{"num_hidden_layers": 14, "hidden_size": 192, "n_experts": 32, "experts_per_token": 4, "d_expert": 64, "d_shared_expert": 0, "hidden_act": "geglu", "moe_layers": [1, 3, 5, 7, 9, 11, 13], "router_score": "sigmoid", "normalize_top_k": false, "routed_scale": 1.0, "balance_loss": 0.000591, "balance_bias": true, "router_noise": 0.3, "init_std_router": 0.0116, "lr_router": 0.000677, "num_attention_heads": 6, "num_key_value_heads": 6, "head_dim": 32, "vocab_size": 32768, "norm": "rmsnorm", "norm_place": "peri", "norm_eps": 1e-05, "positions": "rope", "rope_theta": 10000.0, "rope_fraction": 0.25, "qk_norm": false, "attn_scale": 0.177, "tie_word_embeddings": true, "parallel_block": false, "extras": ["capped logits"], "init": "uniform", "init_std_qkv": 0.0346, "init_std_o": 0.00654, "init_std_up": 0.0346, "init_std_down": 0.00566, "optimizer": "muon_variant", "learning_rate": 0.00349, "weight_decay": 0.06, "lr_head": 0.0193, "warmup_steps": 200, "schedule": "wsd", "decay_fraction": 0.316, "decay_shape": "sqrt", "final_lr_fraction": 0.02, "batch_tokens": [65536, 131072], "max_seq_len": 512, "doc_mask": true, "train_tokens": 595600000, "max_steps": 6145, "dataset": "wikipedia_en"}
Below are experts of layer 11 (counted from 0) of a mixture-of-experts language model. Rows are named router (the router's row for the expert) and show model dimensions 0-191. Each number is 128 + 32 x the weight over its row's rms, rounded and kept within 0 to 255.
Before each expert's rows: "comes before" lists some tokens at least twice as common just after its tokens as in all text. This comes from a sample of Wikipedia text that the model never trained on. Tokens count by the router's weight.

# expert 23
comes before: " |", ":", "2", "|", "=", " =="
router [ 79 154  95  93 119 137 141  96  36 222 160  72 169 146 161 121 135 167 134  79 120 133 139 124 120 143  84  85 145 162 155 186 127 155 143 117 158 131 135 104 142 104  92 131 175 153 145  70 110 129 120  72  86 131 141 119  98  58 130 134 102 104 157 177 197 166 140 140 127 164 120 117 115 165 128 134 144 120  87 148 122 129 168 107 104 120 111 134 130 111  99 147 192 116 168 156 124 129 136  74  79  98 175 114 112 100 155  49  99 147 149  98 155 137 123 125  66 104 176 177 153 109 101 115 122 136  81  99 148  99  95 164  81 190  89  98 127 125  76 143 112 136 162 111 177 149 170 154 129  69 141 155 144 142 117 167  55 122 128 141 134 160  73  73 187 129 128  94 116  95 146 104 143  34 148 131 166  98 137 126 169  99  96  88 125 114 121 118 114  92 146 133]

# expert 28
comes before: "0", " |", "9", "5", "8", "."
router [ 87 145 161 150 126 168 146 150 133 120 101 135 125 127 175 136 113 125  92 105 127 137 120 163  48 137 172  66 114 111 139 134  67 116  72 141 108 138 154  76 127 143 160 137 102 197 125  86 161 110 138 123 187  63 167 156 129 136 195  93  97 114 151 186 125  96  82  88 115 157  91 115 128 127 131 121  91 101 142 119 123  89 144  33 122 131 130  95  74 115 148 119 132  97 231 143 157 120 141 123 114 139  55 120 140 153 203 118 113 155 169 112 133  74  88 150  90  94 103  98 111  94 160  94  82 177 143 134 102 142  93 113 128 134 128 174 127 102 198 123 168 142 131 169  85 130 152 145 101 135 153 125 153 130 145 166 103 122  81 198 140 172 119  28 173 129 106 142 116 116 107 137 146 104 157 136 167  68 154  84 127  90 110 105 138 169 108 128 147 138 121 111]

# expert 25
comes before: " ", "\n", "–", "%", "°", " —"
router [ 65 154  95 155 186 130 142 167 109 114 122 102 120 107 136 147 146 140 116  65 150 178 157 102 126 139 121 155 148 118 114 106  75 146 136 140 187 149 151 114 138  93 107 123 114 179  99 134 119 138 124 133 179 152 116 155 102 111 119  93 156 110 142 135 120 117  88  64 138 180 155  66 163  87 120 155  36 136  83 133 129  82 112  73 105 160  98 103 100 102 137  71  96 112 110 191 143 109 143 116 129 154 104 113 161 132 175  74 137 108 141  92  97  99 125 143 103 185 101 123 115 116 114 115 102 130 173 139 113 145  71 112 176 193  83 144 155 146 170 141 145 147 128 170  80 104 140 173  78 140 138 113 152 150 149 113  39 146 110 149 144 201 116  52  89 115  95 158 145 152  49 148 141  95 186 187 160  69 137  67 143 137  85 107 126 176 114 139 164 148 115 128]

# expert 29
comes before: " |", ":", ")", " (", "–", ";"
router [128 166 130 132 127 167 140  90  35 215 135 106 121 113 142 123 109 160  88 134  96 156 119 134  98 132  89 110 123 146 105  89 119 177 115 121 146 205 129 120 140 131 162 158 201 150  88 115 181 105 146 130 116 100 165 116 104  54 180 133 105  96  69 119 192 185  98 162 133 104 172 116 132 152 113 194 133 121 117 159 119 116 130  63 147 124  95 121 148  85 145 144 149 170 234 116 101 139  95  95 141 124 107 116 123  93 123  80  98 115 172 124 164 123 152 141  60 140  94 209 138 122 119 126 140 173 160 143 115 110 107  95 127 152 127 151 102 148 137 130  96 123 121 163 159 108 183 208 121 139  80 162  98 134 135 151  76 135 150 135 107 139  83  83 120 115 156 134 101 129 107  98 142 144 116 174 155  95 171 128 213 141 117 144 111 191 126 174 121 129 151 169]

# expert 9
comes before: " |", ")", ":", ";", "–", "/"
router [ 93 143 137 111 105 102 150 133  88 146 126 110 130 143 124 157 122 136  82  82 114 152 131 150  96 141 142  69 160 135 122 166 104 212 107 153 163 117 150 146 115 134 138 140 113 184 111  47 142 128 146 132 113 142  87 112  72  68 133 117 124  94 155 178 102 192 107 128 114 172 109 144  99 148 112 126 167 156 104 154 123 131 132  74 182 127 155 148 147 106 149 160 191 174 235 142  81 124  92 125 143 157  95 130 151  91 156  55 116 165 155 135 144 169 102 165  80 100 154 169 128 117 127  87 158 138 142 100  96  76 117 102  47 158  81 143  72 146 121 127 151 167 133 132 172 102 180 204 168 131 171 135  92 141 108 168  83 161 116 133  85 175 119  94 146 111 150 137  90 108 157 113 163 138 143 125 149  90 155 114 174  85 142 140  67 198 149  72 123 124 129 142]

# expert 15
comes before: " the", " a", " his", " an", " her", " their"
router [ 81 115 136 127 168 156 128  87 101 154 140 139 139 195 144 173 113 157 146  99 141 123 191 125 170 155 129 129 120  78 123 201  92 163 100 136 140 148 174  61  95  56 146  52 157 169  99  97 122  51 143 130 127  91 148 132 107 164 149 133  87  93  77 150 113 153 146 199 148 115  91 106 145 120 146 147 109  92 116  88 128 172 156 138  97 120 144  91 122 144 156 150 117 161  55  64 162 136 149 150  95 121 124 105 108 126 125 173 162  87  97 118 159  95 146  89 147 110 131 109 164  90  59 119 147 226 118  92 113 122 145 183  87 159 120 200 102 142 136 121 114 124 127 126  75 113 169 161 148  68 160 140 117 130 119 138 107 158 126 126 116 147 124  43 123 155 123 135  89 109 113 144  96 151 105 139 126 119 133 119 171 102 125  83 105 178 146 116 173 108 193 186]

# expert 11
comes before: " the", " a", " an", " his", " which", " he"
router [137 101 140 151 134 136  74 138 118 131 125 136 117 157 164 132 159 123 163  77 116 130 195  77 146 181 130 121 118  74  52 188 106 160 101 131 140 183 201  88 160  88 155  43 120 110 126 143 146 123 173 140 123 110 173 148 138 221 135 135 103  66 126 106 123 159 141 206 148 104 101 114 157 112 117 128 104 124 160  82 156 134 143  95 130 111 119  94 101 112 142  98 153 132 118 116 114 104 138  92  44 177 125 111 147 146 129 138 193 155 106  65 163 129  95  83 137 104  62  98 187 111 137 153 126 214 136 130  68 147 116 141 111 156  59 146 104 158 143 123  64 162 136 155 129 114 176 103 121 105  98 125 141 109  93 148 116 188  87 108 126 149 153  78 150 109 130 164 123 115  68 100 107 125 145 135 110 115 118  91 156 117 118 103  99 160 143 138 110  55 146 156]

# expert 26
comes before: " was", " is", ",", " of", " were", " are"
router [ 88 114 131 112 127 114 109 141 153 149 163  89 123 163 159  94 140 157 101  24 117 169  73 162 146 140 150 101 107 117  81  89  81 123 109 126 135 164 138 106 159 119 176 181 140 166  65 127  90 184 142 126 161 127 113 112 134  80 142 131 105 155 133  97 135 172  95 180  99  63 151 104  99 108 141 144 147 100 115 172 156 137 150 117 169 132 148  88 140  65  93 101 131  95 243 125 124 101 148 116  85 166 146 122 171 139 163 139 172 220  78 127 145 150 132  90 137 111 123  90 187  96 146 142 151 163 140 127 108 168 102 146 140  96 116 145 106 168  98 151  64 152 117 138 116 193 197 106 122 119 118  98 148 119 142 102 112 190 105 104 100 172  78  75 161 138 110 167 103  86 119  87  76 143 143 108 104  92 161 127 173 170 107 141 122 153 143 144 171 105 119 148]

# expert 7
comes before: "-", "|", "\n", "2", "1", "=="
router [125 142 152  97 131 127  85 147 117 149 162 132 131 161 136 169 112 130 149 109 129 129 101  76  68 170 168 126 162  97  78 122 144 163 144 161 159 163 133 133 111  97 139  98  88 158 116  17  85 120 159 117 144 163 117  84 144 122 156 130 132 107 166 133 112 160 143 114 129  92  42 138 102 144 101 130 142 100 127 131 165 153 154 141 140 129 121 135 139  66 128 181 188 203 122 157 130 112 162 117 101 123 124 162 123 140 118  47 119 193 119 122 152 112  98 164  88  97  74 116 109 107  75  96 107  83  88 106 103 157 161  82  98 162 117 133  66 209  98 111 130 142 158 131 162 194 132 214 114 109 111 162 100  95 155 112 106 181 102 149 133 129 168  86 131  82 142 128 126 107 121 113 145 131 103 102  95 107 160 111 182 102 109 101 124 152 148 141 112 211 223 111]

# expert 20
comes before: " ", " —", " W", " \"", " A", " +"
router [131 141 115 108 201  67 131 150 113 169  95 129 120 113 139 118 128 205 112  85 127 121 137 131 159 141 114 114 132 101 168 107 110 165 100  88 175 151 175 121 108  90 166  93 205 145  51  83 102 106  98 119 146 152  98 168 115 138 129 106 162 157 128 134 102 135  88  74 138 180 156 106 166  60 113 175 126 123  83 203  91 117  86  60 121 115  95 114 140  94 137 108 107 150  70 172 162 123 108  97  87 159 128 135 158 143 141  53 123 141 129 137  77 166 116  93 100 143 114 156 116  74 130 143  99 132 143 163 128 116 137  46 155 204  72 150 120 135 191 162 143 146 151 196  98 107 134 166 139 109 117 147 104 140 173 130  87 126 156 131 108 171 114  52 140  96 106 142  85 145  88 105 110 134 160 132 142 105 100  57  98 143 116 130 126 132 109 145 132 172 161 163]

# expert 16
comes before: "1", "9", "2", "3", "8", "4"
router [152 114 161 132  90 160 146 125 113 116 156 147 129 109 129 188 162 156 128 141 177 180 133 128  52 143 130 125  80 163 106 121  53 125 157 160 163 105 136 126 127 130 136 170 110 129 112 107 110 166 124 104 127 146 172 143 155 155 127  95  99 139 156 127 136 157 141 112  60 168 140 124  97  45 131 102 152  62  99 137 170 126 135  58 150  69 162 100 126 124 131 107 160  91 156 104 127 126 157  99  43 137 141 124 103 123  61 168 106 186  93 139 155  69 153 111  86 113 147 155 146  88 114 149 144  97 129 140  97 139 108 123 103 223 158 160 137 122  96 146 117 142  76 141  96  97 115 148 114 133 132  83  94 129 123  96  70 119  29 125 107 119 195  43  98 155 137 158 144  81 118 110 126 113  98 197 125 146 150  77 194 108 160 119 167 120 147 136 114 166 113 162]

# expert 12
comes before: "0", "9", "1", "2", "3", "5"
router [146 152 160 130 155 128 104 144  74 140  77 154 100 148 150 116 120 152 148 122 139  95 124 106  42 137 139 153 159 132 148 124  89 141  96 120  76 157 171 116 142 133 136 152 155  68 119  74 141 126 183 100 168 119 141 120  92 120 144 208 124 128 150 182 116 135  84  97  67 180 150 174 118 114 192 139 125  74 151 112 103 115 167  46 188  81 150 106 100  96 143 131 139 109 171 161 160 104 112 159  70 139 127  81 119  92  83 139 126 174 128 165 162  67  76 158  96 120 124  89 124  99 105 128  79 143 102 154 147 147 154 139 139 199 155 120 123 129 136  97 141 133 151 126 116 150 129 140 120 102 135  81 126 108 120 207 128 142 110 161 143 126  98   0 140 141 146 133  69 123 136 129 126  76 130 109  94 133 120 151 135 115 101 104 128  96 168 128 154 166 100 208]

# expert 8
comes before: ".", ",", " and", " to", " in", " of"
router [114 143 166 138 137 120 148 132 130  88 122 132 157 156 142 128 130 178 155  51 117 147 115 142 109 161 114 118 108 154 147 117  82 131 141 132 144 166 138 101 186  66 159 162 159 139  77 142  91 120 187 127 150 157 174 119 108  90  94 137 121 124 142 120 153 112 125 156  60  73 104 159 124 167 146 143 118 100  87 183  91 136 133 143 125  86 160  66 148 114 134 135 158 157 243 150 129 115 138 126 126 190 135 108 172 105  98 150 179  96 112  88 160  69  84 127 152 174 122 172 140 127 127  85 100 203 171 171  94 165 105 155 161 118 101 191  78 127 138 161  75 153 129 132 108 125 187 144 119  91 133 131 125  60 213 173  96 157 118 109 134 198 138 107 133  94 145 136 114  84 101 103 169 128  93 178 121 125  81 114 178 120 111 118  99 163 179 159 131 119 160 109]

# expert 1
comes before: " the", " a", " to", " in", " his", " as"
router [162 121 111 181 129 110 111 131 125  97 160 118  55 133 121 100  95 103 126  21 121 125 138 132 197 160 188 134 132 129 112 152 110 148  86  86 164 175 125  80 130 138 153  71 154 121 125 152 120 134 181 103 124 154 188 113 145  99 143 151 136 118 130 156 135 115 112 189 100 106 100 134 127  94 117 157 132  60 123 171 134 160 149 125 150 103 142  78 116 111 131 154 146 122 146 125 116 150 165 110 102 211  94 132 162  92 140 167 184 122 114 116 212  80  87  85 118 141 116 105 204  97  90  98 100 164 126 126  95 179 147 164  99 128 100 190 135 183  87 125 103 138 171 120 120 116 205  77 139 101 133 129 178 120 135 125 115 149  99  92  99 143 105   6 134 111 118 159 110  97 118 130  72 121 114 135 109 122 115 103 171  77 142 128 118 124 135 170 169 137 170 146]

# expert 14
comes before: "\n", "|", "-", "==", "===", "The"
router [140 155 132 120 147 133 120 170  57 155 151 141 132 121 129 135 121 128 133  79  84 121 136  54  92 167  87 111 137 122 130 131 132 105 146 143 155 167 159 107 146 110 189  84 125 140  74 104 144 133 104 105 120 170 152 109 139  71 146 102 130 133 138 160 119 142  80 120 180  59  83 134 161  97 138 131 118 121  99 128 121 114 172 116 140 124 106 121 110 107 136 158 143 125 116 197 125 136  97 114 144 142 172 139 142  90 172  56  95 106 110 129 126 123  89 100  59 124  85 139 178 120 111  65 126  80 132 114 132 116 114  69 125 166 177 101 116 135 152 141 124  98 144 160  98 203 156 195 122 102  52 155 134 114 214 105  57 159 139 103 138 147 189  59 105  89 116 160 149 100  95  89 144  44 107 107 142  91 162 104 133 131  85  93 156 121 160 177 121 191 196 159]